{"vocab_size": 6320, "schedule": "wsd", "decay_shape": "linear"}
Below are experts of layer 7 (counted from 0) of a mixture-of-experts language model. Rows are named router (the router's row for the expert) and show model dimensions 168-223. Each number is 128 + 32 x the weight over its row's rms, rounded and kept within 0 to 255. Numbers have three digits each.
After each expert's rows: a language model's description of what the expert responds to. This comes from a sample of Wikipedia text that the model never trained on.

# expert 14
router:093155159075084124061143140180113135134149154119105087083128146088135124128165132090127097129119095115067160146081129135136169083175114128107124161225085148181165138111
It responds to: Middle or final word pieces such as or, in, y, al, ine in names and words (Com-or-os, Am-or-etti, Val-or, Episcop-al).

# expert 16
router:066152156143125104053107101139142182097103123130144097074170084130151092065110156061143174160112122143049131124128174142123134070160180158167156130127122057198130143070
It responds to: Latin genus and species name pieces and list markers in biological taxonomy lists, e.g. idae, Genus, Species, †, -lepis, squ-amosus.

# expert 20
router:108180143086095102050150075182084148154134116102198116114115143131176146156160095159128156110112124095096134155104146131108112116150113158147109126154130124156152132130
It responds to: Commas, and, or, & and similar separators between list items and clauses, e.g. desks, chairs, lamps; In July 2023, Butler.

# expert 11
router:043117120125095088119175083171089131182095128062138109134143099131151128135105105130124089071099129103127164179128140176135105102130182152142106099200137160096144110163
It responds to: The word as in such as, known as, as well as, plus accented letters like á, é, ö inside foreign names, such as Árpád, Vásquez.

# expert 6
router:108118120080118078135130080170116148162105111051128154129144168104192093089126119099117074134113119134112130102095115162130129085162164130116065147124087094109096160103
It responds to: Adjective and name suffix pieces like ic, ical, ian, ish, oc inside names and nationality words (Polit-ical, Georg-ian, Turk-ish, Om-ic-ron).

# expert 13
router:162200081120113099124121081102100133170137137115120060145111092084182127093183127125173085119137134103056149154127112122161143108116162127142111127177057123146143121091
It responds to: Line breaks, table pipes, dashes and periods at list and section boundaries, plus infobox labels like Coordinates and Genre.

# expert 19
router:139132133118098098114150112219110142116122110130112126148078121152109144177140128153080136082105134133102119103163147132100160069158147124147107163106060132159143151116
It responds to: Short inner syllables of words, often before -ate or -ation, such as calc-ul-ates, stip-ul-ates, Bist-ri-ța, postdoct-oral.

# expert 15
router:105177106085094104105127078171100199150116159104122125139145114062157129134142084119105104111103131181094117134114095130107162115167198157131079142157134117136124108077
It responds to: The preposition by and role nouns for people, like guitarist, member, player, president, coach, often in biographies and succession boxes.

# expert 21
router:100125129118108102098130086118108130155091137143105139113169115087093101131106112102119141144101098114114179175107090185160111067158114159148159120162134136144134092106
It responds to: Opening parentheses and year digits in life dates after names, such as (19 03–1996), plus Arabic, Greek and Cyrillic bytes.

# expert 17
router:097123130134145103151104125152057135141081128121090132068103138175152120082144075083127142097045138153093110126195119100141125074231101121106092101158107136170138144125
It responds to: Words in census and population text and sports tables, such as age, household, percent, average, and pieces like birth-pl-ace.

# expert 9
router:122130127085114124143097131123096116216128072127106159115166129131111144168121139123134116108072123122085110173163127155127152097162171123155101140178144170144113086101
It responds to: Middle and final stems of Latinate words like -duct, -ent, -act, -ment, as in reproductive, misconduct, interactions, talent.

# expert 5
router:079199067101118078113102094173141131122156151118146155098145131136182114160112083114153134118041181154073109107129146174116079108170164127157122128164117136147130147076
It responds to: Numbers, months, degree and minute parts and table pipes in infobox fields like Born, Died, Date, Coordinates, such as December, 1977, 8′.

# expert 0
router:079141129158121142108143098132087128145136092114090104114136148159191148146116137123146133085084135101090083169085180158123196066163179127151112179089081111156127151135
It responds to: Pipe separators and score digits inside numeric tables, plus mid-word endings like e, es, ite after short prefixes (n-itrogen, Saf-e, to-es).

# expert 4
router:147124143123129120095121049131084177134143078109116124166109140050149140104145102115076144114118186092090122148097133093120080054172215104170122137172138099137154132147
It responds to: Word-initial first pieces of longer words after articles or verbs, such as un, dis, rec, acc, Inc-idents, Un-real, plus superscript ^{ markers.

# expert 10
router:181128119107082138039147107143098192149094111142134142074125120088185163097096155126151085180137186145085148186141142149164149038179163145145113130147089151147145109099
It responds to: Country, state and city names after in or commas (Canada, Pakistan, United States, South Carolina), and year numbers like 1974.

# expert 3
router:141174100081109118123084061144097190123180085108143118087123132041175114085169110107170115141056109158141136130135089084102105085157135204133110122168112134104150122134
It responds to: Capital letters or syllables opening personal names, especially Japanese, Arabic and Spanish ones, and sentence-initial A, such as A(ikawa), Ke, La.

# expert 8
router:130139084129135124129099138181131153123110070092201089130146132094129127076184119112146127171055148098164119130119154150113165100173164088195137131110084179164222113141
It responds to: Nouns and words naming creative works or their parts after the/released, such as album, song, film, single, episode, novel.

# expert 18
router:149130096087069117115081123118070125135101083073163147073131167145160104148109091057141143150041138128115131123148183076175147050145214102153120094101184110120198133112
It responds to: Vowel-containing syllable pieces like ay, ak, ang after initial consonants in Asian and Middle Eastern names (Sh-ay-an, Kum-ar), plus You, How.

# expert 22
router:111209091138093152089135115154084108146138090126147140131140141120128166121144189074157194187144178104069166126104144150120129057166151137133124126140119127153200095131
It responds to: Modifier words like South, West, East, high, public, final, first before nouns, plus the hyphen in first-class, mostly in sports contexts.

# expert 7
router:107149105094103061102122097147134147183153141100183200133146120090166143119160115080143090117105140111081119180133129160181114037205174137187156104130064077147139165103
It responds to: Digit chunks inside long numbers such as decimal coordinates, populations, ISBNs and percentages, such as 11 in 37.268611, 59 in 49,597.

# expert 1
router:086203116155115080101065139133087180176115157122131122149116124106112164075139107064187146129099149121113083110135125116134127069199095145173118111134094133163134126138
It responds to: Single lowercase or capital letters and short pieces starting words, often in geography and building descriptions, such as s(ills), c(yclone), km, sw.

# expert 12
router:078135143169149118106141127156086133097119158093111116146114131036112092117134096089120165171088216130097147163169155183109136043167108118117139131135111157165156123116
It responds to: Lone consonant or consonant-cluster pieces starting a word part after hyphens or prefixes, like h in Right-handed, g, br, fr, dr.

# expert 23
router:178098178140073118100128128111154102166172152120196193123147074135114151177142140049168134149061178074122140095121096136129129093135121144127143150162106142145179124122
It responds to: Verb stems and word pieces that take -ing or -ed endings, such as bor-row-ed, th-row, result, attack, develop.